config.yaml
n_experts: 32
experts_per_token: 2
d_shared_expert: 0
moe_layers: [0, 1, 2, 3, 4, 5, 6, 7, 8, 9, 10]
normalize_top_k: true
routed_scale: 1.41
balance_bias: true
vocab_size: 2048
norm_eps: 1e-05
tie_word_embeddings: false
beta1: 0.95
max_seq_len: 512
Below are experts of layer 5 (counted from 0) of a mixture-of-experts language model. Rows are named router (the router's row for the expert), up (a neuron's input weights, with its number), down (a neuron's output weights, with its number) and show model dimensions 240-319. Each number is 128 + 24 x the weight over its row's rms, rounded and kept within 0 to 255. Numbers have three digits each.
After each expert's rows: a language model's description of what the expert responds to. This comes from a sample of Wikipedia text that the model never trained on.

# expert 13
router:095109136103116144131123125162135118127085131177127181168156088149106111139085115086137148149161122152137099182137148109156152119093136119128190088112151140138092164100136129128125114124112129124139141174114161113144121136158132102118143141
up0:143091150121125103130139166126113131110145122120137132108109095134145097102116107144066139138129145102166147105086115136140101112130116123144131111124148138114133132118118116103137142121122121172164144110138159082119109112123138085126147133
down0:121155147144122169096138112149156138147112141113113139107099141099112129146129149126171111143123084191107089130141174141155149173146148123103080127123097123168161159133092130127110119156114121119151113150109130129110171117180126123136090141
up1:116112127132092145134136127159103135127125152106169147146152122088107102139107140122130145106150107141127126148090144084143130104136139122138154128143128128113144093156137133157135186117121119149171142131157142135168137165128107061097138133
down1:138116151115147091148142138120102108147103110124131128127142140130128126133149129116113116134097158090143164131133121149135113158119143140087154163165112154155043152114108160119106082151137111095105109097082091124082106113134143163173092129
up2:106100151139115136121179140065148150128109142148093137136098118137157152160172128162114133160141112119124096157116185160139155128116127134109082101064093143130149152095119129138159116109050172147108093165140110158094114123119122153178116080
down2:113150134073095131112091141140099129155159125119135141133154149115113125074121137129132120092111169138091124132164123086094103149132117080139133134171175141130119094169146113161116160161140102115149160099074150130174109105136139111109110131
up3:138102110112098093117090126109135129080156113115135151184112097107162147112159139108126100105122160115179123142116120105160151120140163102078131191118103104137128155135117148098138107114195126146157108121165120168085104137118133164145176124
down3:123121126164167141142089107046098108112102107132098120096125158168098106121147107113149102150160166149123111107110196115104124106126150141123192116151135148127147120120145115117162134105080091120111104160128131159125108125165120141128130087
up4:140130158138121141123141100142110189132122137103105142142138108157102112134127122142114136165101119103135116119134157095121148133095123112152150139101109137134123172107152181125080131132159093100169149173140124150133139094132144122110150140
down4:102141138125125114123113161094149129148158125132157112094132112130154139143127108140146122081152124108105120115130148130155075150141133125130117163117124125150145065150129082108121130128095137112121138104094115132145133116154097164111148138
up5:133154116121148107147111094101120137114152161127111127134184185075111125103124137138123120118122134104124098167139192138131140151092151124092140092129093168093130095167158185126123148083108116112104129124150101082145121096171132108108141131
down5:143131129111142139115127134123123114140128114093124104121081111097132113181117129135149122150132141111089171101181111143134175142122111161159133116126078126179150108097116095139122094153115123124161145154065176145102130148100131123135085165
It responds to: East Asian name syllables. Syllables of Japanese, Hungarian, Indian and other foreign personal and place names, such as Ka, Ko, Ta, Ku, Je.

# expert 16
router:117096162130120169102090114131119118169090163126119137130166154142115073140122102102100171136141150091109119143176139113166098146115143138136158122119148128094117127100136138148149129155104166131137150118129135124092131118147138139076159134
up0:141097108149134163167085173121143106110124108086124162150098143099131110142094114147151150093097128131126159152141093190139159153134151091150140097076128098132123163111123152141113094123155117141111122156140135182100132140096135139123153180
down0:087154103123113115156132074114073119126163148122128135105119117161129141100170154128100124138142152133102084105145131114141149145140104117116094126149116105120134091147143166145153087153131136146125099114126151123119116150137140152128101155
up1:137106124110104147128110157122103122140147124174078137122065102118121108145115074100124117101132130125135136206135136137103120138099140129135105066079089113118185132120104232138176125120071119115122145137121163086122106129119141147136150068
down1:138111128140127120095132128160127140122133111082164146090158141153111120113138197134129114151111133147144104074130154177118154143117126094145142185138114115132097145156133062129150163092125131153150108121104107139126148146104125075124121173
up2:130090133138125109136118122143117132128109104122143148149132162134127127127113144103146147131111119120090105121099124117097135095108130137143134195136138133116059114132145150131142135134136122096120157140149133148155104129121101149091175132
down2:114145119109141147142133128131125109137161136139176086109141109126152112101147099132099122134140137113147121113133103093153167140123164146113156111096150130127146161125114128140119127151140099143186100131081127110136146110140153145154091128
up3:169082121065117138123124124187166130104131108129141170108131129105124137100118071115133115098149131078145151122148126139089114106115153121146120163097150160112098129134117122148142070120176155160099124110155092162133142154145188140121150115
down3:084156129171140143142135134159118114122125156120130102126126134129156113148138153110089121108104125089146121154140122138144152090163152115115168116150090107162131143123184172152096158140099167142144106134101123121079110131076089099200141140
up4:128134121149067116158134101120133115177123107126124115094115096158121136137133123151141110133137162146136098090119117104108104120095088138089153108140132116151144113183089101108122129139113107137142163126097083110044101117133128123134100118
down4:171131135138174106101144174098159139103125153117153163115129186153154154098142098119156123154110116124122157109140129161099126097118151164146146093092145114186139161076147149144145128165126139131130084097104099148148123111123124130081144077
up5:115155107138121157116115106167117133131123117128117117148139152102107160101162163100118144130116161159141116111145111114139132136159109154079126092104161138131157126149145094116092148173133142119139096154136127155137158134097137129143144136
down5:147118142101135093113130163075150096134098136154169136143111145112145119102131136152149104125124103081146134147135179145071090139089173119113165119107107119150135112097099115133181109073156076152093134157077115149087110148171153149139099127
It responds to: Line breaks and headings. Line breaks after section headings, list items and sentence ends, plus capitals F, P, B and pieces like c and ec.

# expert 26
router:110082143097132132134126152112143185162104133146125181169145139145112109129111103110127174136103135143137083161119128123143110138138114108115181100130153115115120172105121177123155094166109152148138135146120122123156139090098130171110170155
up0:131070130114096116116137152119131130155117151143119125159114138072100097146140112127098100102115143127110075140110108153130090133120125082153148116135155128137161133135097161100151138125085124106118108157149135138161140124120150166127130141
down0:145139121103117128199123078142124131116151092103142121085139158145115141108081163142150136136138102120142145093116124114134154115120090118096058080111130113103101105137133113145106128124152123153147108095119124133109100093133133085134148090
up1:111178127126116141104117121228146141146154107088123157149109116150133079109130122137090128132128154110092156125172112123172080150115119115101148141128076127129103138176122103151164100117102127144120122110096080145151142111138152161139156106
down1:109122137142145148148142113107112111115083153149100146159164128091130145172084129128178148146124124185122129147076104117109099118132194149127101127155125140099139098158149087090136151159134125109126120136116151137125139136167086115114138102
up2:113094170102140143143115161149130154133116123092168087139127102096123140126099139118101115101139085133117132152105122193133146135165109113147161128163103108135119130127104195145069075098123076180115131157118091102141130131125147147116126139
down2:124136097128086100108149126115112053127124099168148138116161123127106121144129122160134138149121170161128115124114153108171133117119119117098133154097168118147104089130145068087138155133142160096104115120126176161083135112126173121123133115
up3:170127159107127115127124122108090184134180095150057131138148099119141105143129122139138135152147097111131118123178098147138145181134128119124154105111150155147159100114147129093133131113176126151125155146137133130138153134151132140141159137
down3:092162109152137141143105143129158091098132123099166111110088177136147151103088119122098128139133153123134113109097124126116164079140099140123119108169142116107119168137100123138146124161120130143110067142110110110132103118166120139120109097
up4:160126121125094146094094155138137121142151138121108129107176138107125103175147146102123127158153058146114144149121159172142116173169160133143069067155162110111105080109158135109149104112120138134110104136124138173144126166140103148172168138
down4:132138140141169137143099106143111104113132073129152133174114084114103147116122085144152178093098178134118094160140124104115123105126104155138169126120092147121130154131138124127095135116126147127136156101135096095147064099118161118113063118
up5:182080129133133104114167115137128205158140093138118147153152124131105068107116146114122136131145152155135101106153121132122177152097145098132133135163164125115134118115137096126096144101108091105116157161125151152153144118142140179152124143
down5:116142099134138145122108110082096143098144115078124112126128152122163132125161135160098159113143146118097159149118137113116101122138131131164105125136138189094132134113133150082157140147154119133105110094128090146140128138129125137124129128
It responds to: Spaces and broken pieces. Standalone space tokens, mostly before a word after a line break split or in tables, plus short inner pieces like e, ri, fe.

# expert 7
router:127092125089127108082131113126115129148120139171123180154153135159109119133102092128126144128143122111137111161131125105178113153102139148107180115131153115114152174105146114136127083127138127133123121156114140114131087087137137168128137158
up0:149100109130158111132123094097116179112145127173124130109136157152132113128127074161174132121116160109103107186139134108157129135114159118112144121133117116145115126132117109133142072153150144146139138106173136129119106126166092137166129148
down0:092090134099106167096135105147128079150075111096157122128138114127113137134106234147091097118125140174142121104088108150129136148152137113115081144126137152110159115142103165144122145114113127111181148161094149133143119128115156115077133128
up1:171112108166126180169110106129100108120160120109126113132133125126149100127136081159116124132147129153143112124168119116114148111143123151188163134109156095127159112097087087145105120109133130151091097158162115144112132155090113112139136127
down1:125122145099144077094165130079161135137112124125178107159091132137106146129127157129126150108104135129118148132128151116115124125105143075093150076155095162123134140156184169114148099113117142112157120108130144126119108098157137125125137112
up2:138092124121127161151086133134127128144112133125134120162118122088112089130113151111138145108144152118105123145133115155157142163154134124115154138152081125119091170186164072166110127118126100165138139147117139142138107149142134090143130153
down2:134166130148122094107196145121134116116137137120162141147119101099142146107112121126135078089134091124144156108129140094145102089098116121095155111094167135113169130118109154130126095131132133137116107128117133118154159100112129149131101116
up3:097110140098141116132112189171126155142105141141140116141102110118109128121162134129119094069116132148128120112126128103120146114111128102127131132135146147144119151139096128114179147101149144080105103138103138133141137126152144156101120094
down3:152132109104137138135120110095131122094095131136127126107146143109153154114079112110148160180119120111128148122158141120143106156131121141127129107101126118109108103144146145110103098124154150132168134115163121106105141093142082117119147154
up4:073131135117116104095131150081146099172096113107109154114122146114104100142153123136145119098134102089144130101100115124130128161136114121115086147166079126163119136083096093167120083124139163110098144114102140114099120088144106158109182092
down4:154138142123139154118109113131115124077172144142123127188127143111138131092114122136122107152135129152124105135130146183148118123134142147118193154121164114133131121171159162123110148125114090170150119129080125146124155160093148123112113178
up5:147091122143139142121104165101098132155130130148103150057139114180103146128121103125146136104128129133091121182125121144138135096129132140143185118146112122116151162152115126105090060115079119124153099090123154116121139131175154138137145110
down5:144190159101112121115156099158123135130099115143129118184146130085122127186106119145136125113140120143157113094123169165134128167118128149108118119122123095129101093129122089107118153139123147135164133149126128125115138137146112137155087171
It responds to: Word-initial consonant starts. Space tokens and first consonant pieces starting a word, mostly in running prose after "the" or "of", such as c, C, ex, d, tr.

# expert 0
router:095124132113150135077131119128148160135096161162104153161137131152109087127080126130153142176143150158140092150139128135138086143132146127161127116129145098137138181110118170116158123104120127105129146122127173109098145130140129158145154141
up0:092100160063134181127161153092141124148074101100168152162130121131149162135142142167173116099136153097130114171106142105102152113131135138132125138136181107143111103124084118145130110113129110126150113118127135057169165159139108153157126147
down0:131148122157122140145096160139109093136146156102077089097148157124092083170085124108097135149167136110082125132106108142103123138121125130118161121156085117138124116176149119110145117120146131134086154130141155122131116097141129134112086123
up1:182131110151099110150131146162100145112162145145119118103129101101147099141154111111082114157120107124180110152096067121167088146129153132126116160145135116123179100134131176120163138133142136118108132178131116196134114172112168111118142082
down1:109138097131118115125118103119072131099137137093091135148142118158099121146144121111110129096110134121100141095150132128150135120126138143133122127102132114122082138144098082132125134155119136153105137117137125101100147147131125143129142119
up2:132119119166135192165167158131088082121113083129117089114118146141113113166147177111142109141127151108124139126159110125142114124162136097127151146141082090128184140119109126100150175111084126137116111109077110121092121135115134110172113131
down2:114159110079128128108118108123148138136139120142122102143123138121161087107135084162126117132096114085134134178093186148097128151085146123139118107109162144137107124131163138135124094131163158148092122172154126119176148110124113165133143158
up3:164152103149142089128154136155117146148143087109105143156116132125126141149148097158106144134126136082158121141149106140144145103157172164093157110140155144123159104133127169137166083135154119110138086147159118147122128109118149130078124156
down3:127148110124110184143056117098090124131128110108093108118114157128117148104107101128113145161155136179092123152133129126160107130106129098129109126119136078109122110133153112141122126125080099130122125194103095152141106119101147155126111121
up4:141139179112120117122125126128109088123134141159092107173137143125108147096110123158110158154122138140076122150076147139146119169146120144157098135140110101144132139105158109103125116102119122108122154112097151165098131121147131091144094150
down4:132135106180135162098128158146096105163116114121148119092089151106106121128166105141141107110161103151094156091149123119120103089110201108137119101105130166132136122159079122126127120106135115106127100136150099145152136115136113127126132093
up5:186118078099124126137148140135124111140145144125132100126103115170096129119096170102110109199101144121086159119110140135157143091139128101136105105111152137170123135132076108119134152155087133158120152100113121074163121134123148119167104189
down5:120127109128135162125144115143096122158121166119142099081122132133154129066174119150136099114175104146142117122127141183096129147107118135121156152128090140161128112138160139157131103152153101139153100143062150111103161128113091124156135104
It responds to: Capitalized name openings. First pieces of capitalized proper names and words, such as Car, Har, Ad, Col, often in names, places and tables.

# expert 2
router:132089150142131124102136138128158106199083128140131155131161152146112111114085128130121150146130159167134124110113127114149131147124146109115195114119145100135095168117092161130136118148136171126126111147124158099121091098129162133108147124
up0:120142121123108139088114134143114092151136134123092147131124149130140137088130139094148110089159144084110140109157101075135117137129170149118114202098134142132137128114083146142156171108152142125124137121076127144113172141135140106163127084
down0:155067149131166113171154108113145133091145147138133085133157121146115113147131149125110131140140108128146155152135125162132138129098110107121137085165133131065128129133140087099149135144101099089103117143118123140126081142142100154116142141
up1:098133101138122110153112153133108144157122138124119117117142095119130091117137141097197118143110149129107169170112088126143123125156100162130121193107166160094125125106133134112130109131115106149151172136180145121117092137135112097111140133
down1:160121113124127128138128119135166134120121122152113132137119119101168149132116101165104127144136125155121113111137129154141140182082112098137152071133093107127130125149106151136123144110117115109112152151092107158087155143127151115148102135
up2:148086076103106148122085086158139106104116154097149151173100149051126125122079141149094104099089158094139121086109146097126157102148132114140137069112130137115110151115139134152122133154162099140111125154151110143111150107140116163151172153
down2:153135111151132162121117123158133174130123117129112092120155142190119141106116118092119166147157135175135165100132132178110143112155138099117116187167144140163124143116106169083137158123107143079149135069101143144133134114135126115092137091
up3:129108109152143158154088127186107146126120169113125165137101123113117113144120105102177137150146124123090099136171097126125181150136133102132100128138097146124125149105061149112125141131132116106096091122137138148156142130083152100106125144
down3:147125156117110097110146089093128150121143077165121123089173074180123133130155147096175093073135120134160142074109141122117070117098128110146155126114128109145143111143146104139094107097139145142139172157147122132126099119134095110129095145
up4:125103173142128104118143153102115110123099130099113129125111117137141135134140122107118107183101184143133174115141161159112147122160137170170148175113112144107118104121106106140114171161125149101121127124083156126114132108102132155111143151
down4:115122104144120136131130085123093149150148151120117126099161139140138074129149093130111147087135138108093060121124099059148101155115155119112082108184149134150124165113123158157146122121127114116141159095160096133171119120133165088128099137
up5:110133164135117091138097104169100104084183122131110159170151108077135138122159139113139117119141065133103101135113112107124102131141174139108133154095140161131148135154111092143124128172114103141142123108114097151114094103123101156117122148
down5:161106144105134127167111173130155085177120122114113136131135117136109140131138110205163099077079122131160129097149101147125158118161133107129139148134120170111108157128147133143100144125105118182138078194109131105119135109094161135126134146
It responds to: Agent-noun suffixes, offices. Word-final pieces forming role or office nouns, especially politics and government, such as -ist in socialist/Ministry, -er, -ber in member, leader.

# expert 11
router:140103127147125131109081123122116116138137137138113157125145122130115107107102144125133130169089155097141121175123132112154115170144175124133136136122130129103119142100135127143120087120133154120119130124116169137154117129132117109139126139
up0:112104136127129107164117109151123133110119094165110112158106168154095121089138149120094108129114133137121151101118155164089088120116119132125139173175116108134110087162113172126155132130135181169108118127151147168111125089088148109114130107
down0:161109109134141139126125115150144107132116121139137129117076137134144122145146135090131187055123113114161129135118136123159106155138123101131132096148121106115142151111088086175085131120142097145164118131088082116133141131086101132150127109
up1:136137159136129128136135122078124100153080114128112114118125135128127152094101164109136137098118145110118106161091172108143162125129105124157119096127111108106130089133117125119134095139099076142117155116102117094146116145158088130110156102
down1:124134146127116106151112146141103163122155100119109110113171109116101110164147082105080124137149166147131140126154095106136075142149135160141139107135137150138120102131157124110109095085123139114130113134104150156127114126082125139109115153
up2:120149114110128135130122095114152133132134148163135116102162130168097142107133134142136106146145169108107121141154070145128090149147162121113107143100072121118099148141074120095082100115092153173125128107113142133121144130094144154101159141
down2:170086159127146120125099112133109099104116082121118120171107161107134142150128149128126163138093133121137138144072155146130150112151086153127136168171144160130148116124161169152112186111171127145163152146153114125134116122115102090160120135
up3:118183133119133135096096126083136160133108112137138134155140123116160126117150126159131119117119161114071082110106126118121140118133095099118066140113116153134106089093172116085160077100172158116131128137151105160104123125144098157136147126
down3:119089155124142094137170123143112109153131159148137125128141081164118152145105133112099142126113175147141139154125146114116157124162185120133157116133122144119112107127085129133138124168086088111124127102143135105116152155097092119118123128
up4:105162117142154169097143125149088103088166068098151142121081119116092120153099115135134108131106079150083123137118111133124145124104121154140141137132137152132063170152184121149116128094145134086053105171108094175124141167117111143125108130
down4:088087142079086095151083097124125152172122146142130144132162119102140111135120132155096159119142153091118142125125128129118096163124137131073152165093114145150153131134135153136115153116148131215128151123119126097098088146163179158127161095
up5:139121156122103155118094147115142136139156114143115128150082119134145149121188114151094146129097096151126140085109097080104068118134125111148128183142123149129123091142130168083108133133148081123139126157105130141140136112139140130116137139
down5:158130100146131078128109117123137122149118085113136124134145127095121142147074164112110148159153150150121181130139151154112141149132144183147161113087106127127101137159091097121096098142120149151133125118137139113111165163060125129116108144
It responds to: Prepositions and verb stems. Prepositions like with, by, on, through, plus verb stems and fragments such as take, win, include, st-op, re-vol-ution.

# expert 6
router:119112178089102104090096115132126166139099141143099166149160156147081099133077129117127139185122125136102096131146143105129117144128162155128138077142136134165123147096109150135160064159125150125100142164121107121150173102152114155123151146
up0:155136100164166110130102108120141126097168103133123090137144152132142143115107124102107080119132129102127124123135127060172129095102126133153140144116113137140141103133124121132134108131156141123148122164110130166115139144117129112096100134
down0:084126118145110067119127131091111127144091110152104155094134141138114140139152131122125171117137140124130138147152129190109139151143137128131136072106105101159124085138135121109133124166138116126124115086127140098129089112104118132095171110
up1:121115133124133154088123096097149095110106129113124126114145154140113148185104161134133131165149096096115103121145117127103153158153131166132147129152164125147097116113160154173108126122138134111150092112139115168139183170127140125133129164
down1:093158148111105125139070154149146162142136131142100122136117091129170135128148137129162152086107129162123143086148140125146146109146176137132146144134114132118150132154120118158141125128072090139105121131136141100129063114103145137155150108
up2:130139106116112155165084158145103104165121086126109114108066101112168142121096122095121109103151100077130125161161140122128124156106134157125093160141125143120106154156095153132150089105152142129095148132121115161140152141118152139166112150
down2:154110153152126080102161086090162104131136163150092131166187162149092117129141122110117158138110155181089115103113099167157159089154121134161140109115110161157117093147156119110130132128095094098207082087156129095106116123139135133108160085
up3:116167111121163112179129151130096112139074094134132164083118182127086116136114140138155159135146134109089135155163099106133097098100143116148165117158129118127106123119115124132086111159133139128085130143140147127113171147140141141171151133
down3:165112124153108085122133094134141117118142167122146125099124127098138112121161115150130108101144140092136131138129119143169161148169119141073142161087137141104156131116121146149137104119141123097161140156111138137115055151133103157136136122
up4:152125137122125157160106077149118139089072110160128113154132100119081129148125118145101154109149159134129122121159109152153113131138110096087165083152117149172158114114153110115085153141140104142105109116158159169073115122132134146105141112
down4:132099077153114069099131157121151095172121134116094167126103132109158107109114132137123094117129126151134118146076151093097148095113130117114119133105123104079152141152114097135161138118095112111094106128091113091123146105146125148169109143
up5:135121129105102149111136072086125133082128154138082120130157094093144159104137141134083136091111121106094140124141085106112134184146141173140134155071163146103133122102107145142112138124119087082155134067130136149096171096194142098118149151
down5:117143079112144144119131145169124151138133102134172163123102152166120121129073132126105107121112098142148149124130160143123100079132111104094116101140114140185160132118098166107126124113126130130125120167136107117137143172088170129163115105
It responds to: Sentence ends and re. Periods, line breaks, opening parentheses and quote marks at sentence or line ends, plus pieces like re, pre, $.

# expert 24
router:142118121121117104099131119155137168136123112175106130135185116125115120122122121080110134171116139124141081161143132139155154161074166159115158108121146122113113136120131116143136088135099142171120127148131164136126089115152154157119163146
up0:163161144130157100100116136174128081155114088110116129158117152153127158144107097151114117168144139145173142136109125167123093136143128129140117094111119115154109155132122109065182169140166128128129109157113120116163087127135150151149168092
down0:097141144129155163104109139131140135099100184140151083146146129114118105104128160075142134090117129123141155125124110110130133121125155131158126111122095141119145116118130180130112155146090093119120141135137122150127129117127110090119095144
up1:137104114135194151111072161093111129139101107143143119139133134094114150105091085117149136086167144177101163086152167079142135116101145120130146103123114113127125123108088099139113210155131097101145110152123102095178137139117132163099170118
down1:135104152111085166118173098108144072110136136144087116160131113168084095119135185122129111139129111087113123104145119124160128132112141113093123091119145131131112118128148165158106104098136136137125120132141160140150124151148129144109111138
up2:124137142116150158137098108120143108142181096106074139070150200138110103155079109091124137110148141154128142110134111152128140104101160147084120112160075123062160103170120116142093108139114127132161123157152104098150105133128124128160096141
down2:137163143132138128112074153131142132151111131173133147129138122168127123141154115095115099128133088138139094161143166101077138160154105123164151106144108130121108171148154158163144150090117109104103110123147134099083094104137118123132141148
up3:166151142143107106151119125144108104121104137108133120175086144114108108131160147092162097129104128182099124116141115074139135164109120123166112108162095140141114129108130096115109101083165197113087111171129146112103123089141117147127099103
down3:136137163104139139128139130131111127078143093129113132118151152126115135111111093173106165087158141104162094112138146169084110140162126133119111109162138137081160160155143120127120112157100135121175112129122146140122129175107137120133130134
up4:133138105116115132093137129168128148135103136092105151136126112122077142148184117176120130119124155129153145098140115131133131132116129158146184145111099183154139145152133170128113152131123115128154139103103113115106090156099090116133135142
down4:124116130117146121142142130099141104134146117157163135083124105116115145124100139095135183142113113099107127137119132108141144115112131075149093127167124143119094124122120095095119140111143124139140130134153139106154150152137179159132107105
up5:149103128109132129125108122142121139119105139138194120103111100134104090163130092118112113089165155139157129172114146119129159145115116155126084151114120090138128128143164140141128115120082130114115148148180111159126115145092101100091157136
down5:122140120133125129113162109113102137144135124162105115156132126151177127109131089084128114122167097135154107102130155150106139123155115130103195076161121142108117100116153129120115151156171120155095113131143113130111129132134141117097149153
It responds to: Mid-word lowercase pieces. Lowercase word pieces like f, k, co, b, ro starting or inside words, plus coordinate symbols and chess notation.

# expert 25
router:108121143090104154103123108119093144185110129148114132134181120163077071125095151120138131128113172148134095155133128107136154134088122130111158119151164079138098125137108138110129127150110141108126132143130131124149118129112131109110150161
up0:123133139113130101127104140128113116110155144096146152137123160131124131172093127098109089122161112116140118128137079134115083137118120181109140072105119189076166148137147110099146132158157136085111033114138159115128145174129131165133103131
down0:154128119147142149142098132136184126119093129081113121118094160160132141122109152136107170127100138103133106152129149145160135151139108137149093161139180101166110126139111124132109154149097125123091192126176145146116141132161126096157130135
up1:127144147084128142104113150123098114133128119122169152074137116132127126118119140131079124166139131080173114109122119123115157150160136162082134069136130140105112123115173111110134125139106147113110115104133123146122191107111110151147122123
down1:131125108111148159141127148139125121127124122105121089109154161117130124154115126134139162141123146112143138141145111098128099179063099103120129177150119142087124151125133158113109125103122125092129115122113164112132128130132126140128163131
up2:099122117131126195103167114125160110097162145138147106120132182133103084135085130142148132147145164151134100129103142122147137111139094125133135116129145086117135133105132083114142132131171130138150164152128080132118118179125098153139096137
down2:143119116118134094117116147127142158092161108120177163127163124111148163169155142131120147122161090126111145100145115119118103169123123124139096118158149114125134096144142157173110095166094172103141130110125154121171124117105123136105135103
up3:165097133135108154163149157182081090146102149164084107076131086135119117126131134113123103149119121168106115165102064144140135116133117171117099152163107135126121103143099143145128144122133148136119145161121092107154112111127152137117169081
down3:157137128142142126114141162139165122112124080109126150115126135102116103133138097142194121150103160181113121126112099091164142116088150139109120138137148139169124125141127118165119163084107122093127170100107086078177126135141144112161174078
up4:150125116145066101122146137087098127174146099125128155112103131117125092130167143093128139136152113103118156094091152150152136146100138102140098109131114148139149148155139135118144123126112144150151130071103137123103094105117149142148120120
down4:146131145122171181149098080127142146066164116165102118135185125165127128151129092101137128128113113114125102122121130123124135113120110107104115126134150126098149112133127143181107130157166073106090148173138158140110167126162101125083154153
up5:097088142121103145161159151149136150135167145142122158094123131118113103097112128155100150163113117111127133108112109169089133163167120125144140137130110129113104124118150099134127142144100151161105158135168111137097124117127134134147156156
down5:162133100145162114121135158131101105123084125098149126114142121154143144117104090149177102100161143131136103150129132127166114100100135136140111120179116136161141140098109146108159076080132094149107092137118152100121135137132126116139134108
It responds to: Closing table punctuation. Pipe cell separators in tables, closing parentheses, brackets, semicolons and quotation marks, often after numbers or names.

# expert 10
router:076120156112123132079134139143103131153090094162142152117140120119112053123104141137143181157135111136147103176120095111151123204129140155147160133141151129124103152084127155177133121117109131122112126158136130099115134091133129179084120152
up0:115159106098120136128142097102086088118104139140085093161122105067126097076101120139160133143161103121161131165145140078129164133132125162115159104121143131128140154109104091152092144148163128122113091129121107127106121109100127123068081125
down0:102121154119121115148104116148154168142095122091159144133169130198143146158156105112149135149150127156127142092103115163142131098093095080128109166137116133140104100181132166145151149108133114131100182141127130119134160129131103130182121093
up1:138128105175144139116092125133109097123088099138144158088109156139103136130132101111109093062108152141163143151124160088083091145133136157120136114114164155119117125123101142126101095089119138137134089098102150137102103102162086169131149164
down1:115145119154157124115126145113106144113158122164103104165106143105133132110135139136144116148181130076090133131088124124158172126113099086176127145094147114117104143123102132136106167168126081131141104107153101117129130144118180066116096118
up2:083113139178113148110147117151148152139069087179099130060125131124117092099135105127107177127144150140136110149126149124082126135116115104129106091116140131110136131129104075125159116130165172135154109146177123126095120122113156169129121087
down2:124129102101137112127119108108064139114140140109149179122145086103130166164108140092142113123096156117153131130115121102125080100095137109134160142157105118162117119131169123147092185148117094089103102148084075129156137137145109096095129122
up3:092126155097103102095112112172106124141135161132101137156125111121102117134101151153092144153139110118119161137087143113161111164111152143082107112150173103123165160149117183073130116162121139144087109152074174162140146103089130150146109139
down3:149128130155159129103133137132130113109115184106158124125158117072158161103120144120168128106082160122099119127132163173129148128138113104152123130091117141119121098147115095129133111161149117111120131168127078099112120160118107129090122157
up4:155105098093122153093097115134122175114128119097115150143132117085107089155114113099109128160133111161089153165120168162144102130144135137161177141130141136115130133128147132143126105140136092140139149154154098147089136116099098158111097098
down4:109157105133103144135121119161164065154110070115125099149158131157111140141129121128146147113149117107165117117134121132115117144117137139096114132157126091147119092133093107160153154154163167156126124161109129154150113089118142114121140148
up5:126176120103157152070193115158123088136099110093102112101142110114129114151151119145166153159131159150154119072100107175136126104125135098144176138137112123158092109090155134108118113135138125110123124099140138132152146104135097110135108075
down5:114129132158118108157094122122145162125101143114135091145122153148120121109093133085114126113129133108090133166167125093107140129169153155123083122117129107116140134109154098076178126132148127151125135146174167120087120133140137105097111159
It responds to: Table cell capitals. Capital letters, dashes and first pieces opening cells or fields in tables and credit lists, such as E, A, N, I.

# expert 12
router:108135158083144130123131075148129114138113113149127168154146128164094108109105089094143143145146131135091108126132152102122103160110135118098146092128163117110140188062116113124144103144117161132147151151121157110123127078150133121105159141
up0:136100139139185111129144120145136159104104105113135140162078153119170141175167103106184147115147157127106106167160144100165163140158102096130113096130161133088101134128131121144136122150135165148088112115149137170177119167103110121171131083
down0:164105128110173122174125084098144098119141104094166109129140091138118128080110095122113145125098057082139125109123149167093101094115133145121118121122132140124169133120110127147122153165142094103157187118127090107093158099120101124076116153
up1:144136148119139085166103117114125115136112098108126162136122109157145203122161206068120133142105135084108165114118138112160142123120064111125152110129151132119111140121139147124122170102134099195123118115105121130167174120141140118127114139
down1:123094106119123091124109134121137127160170158146134134110133148100110111099080064179130119087161136166134113122117159113109093153134143088119103107125132144142126117110133134109123073145165169097133120134128142147096110116121107089125165121
up2:119130175120104133126111092165113125095120136115152164151114174133143126141103148146172142114140147117092101105141137143118144169135102166144143152148131118130146145121138136140118145128135187138149119104123118125083096103146155124088161131
down2:102115086142165135120135125105140118147142138158083111089125143090144131167134133091060133140113157154182137174117143101142124083089159100155127118097133107122119113101116115116125079168092092118124120137139104128134125176117136123163143092
up3:157115148097133113175136045189104106126162136151122143139103101126138097153126147072124132100123116143118165123118120098128094111111104156124114132149078105165143144093146117118139151102149127151148120137136119128092105175145166135121133075
down3:077143074133106164158156169099115155098109134092122168124157192151116143135134128156120187139132108127111089149121098139128127144139141157120104122117141148108125152168097122140156091102118131114119159169158149147175146109139115142066145131
up4:121126172112151142116110110140142125116115122178125117112109122129132102104113152115109131153098096115189131080113149129098147125175095107093118127139108079126147141108154122120154146094160134112153151175134133139120131126103146132129104158
down4:095121137143097137132120146150088112104158128092109115158158097154142069153114091101134150099177154112145143135129117157147093146139112138102124126150107146167157135108126144117133099157141163160141130158110119178105116111106127088143141114
up5:114113130131140114122124128080151149157155116135109119098081150136139143119119161158160091165117144145114092166122159145150134165105097166116102141124106139163151165110114126147118136132141175134134136095121131120098088182098146153065151112
down5:150147137155136145155136155142097133128093165126125147184126126099119132103152147150125122114122131149126124120138143101106107120116132133159105133098135106075114120166127173168113107101135083088093120094140140136163158112160116123131075179
It responds to: Single initial capitals. Single capital letters starting a proper name after a space or quote, such as S in Sidney, Z in Zomato, K in Kandahar.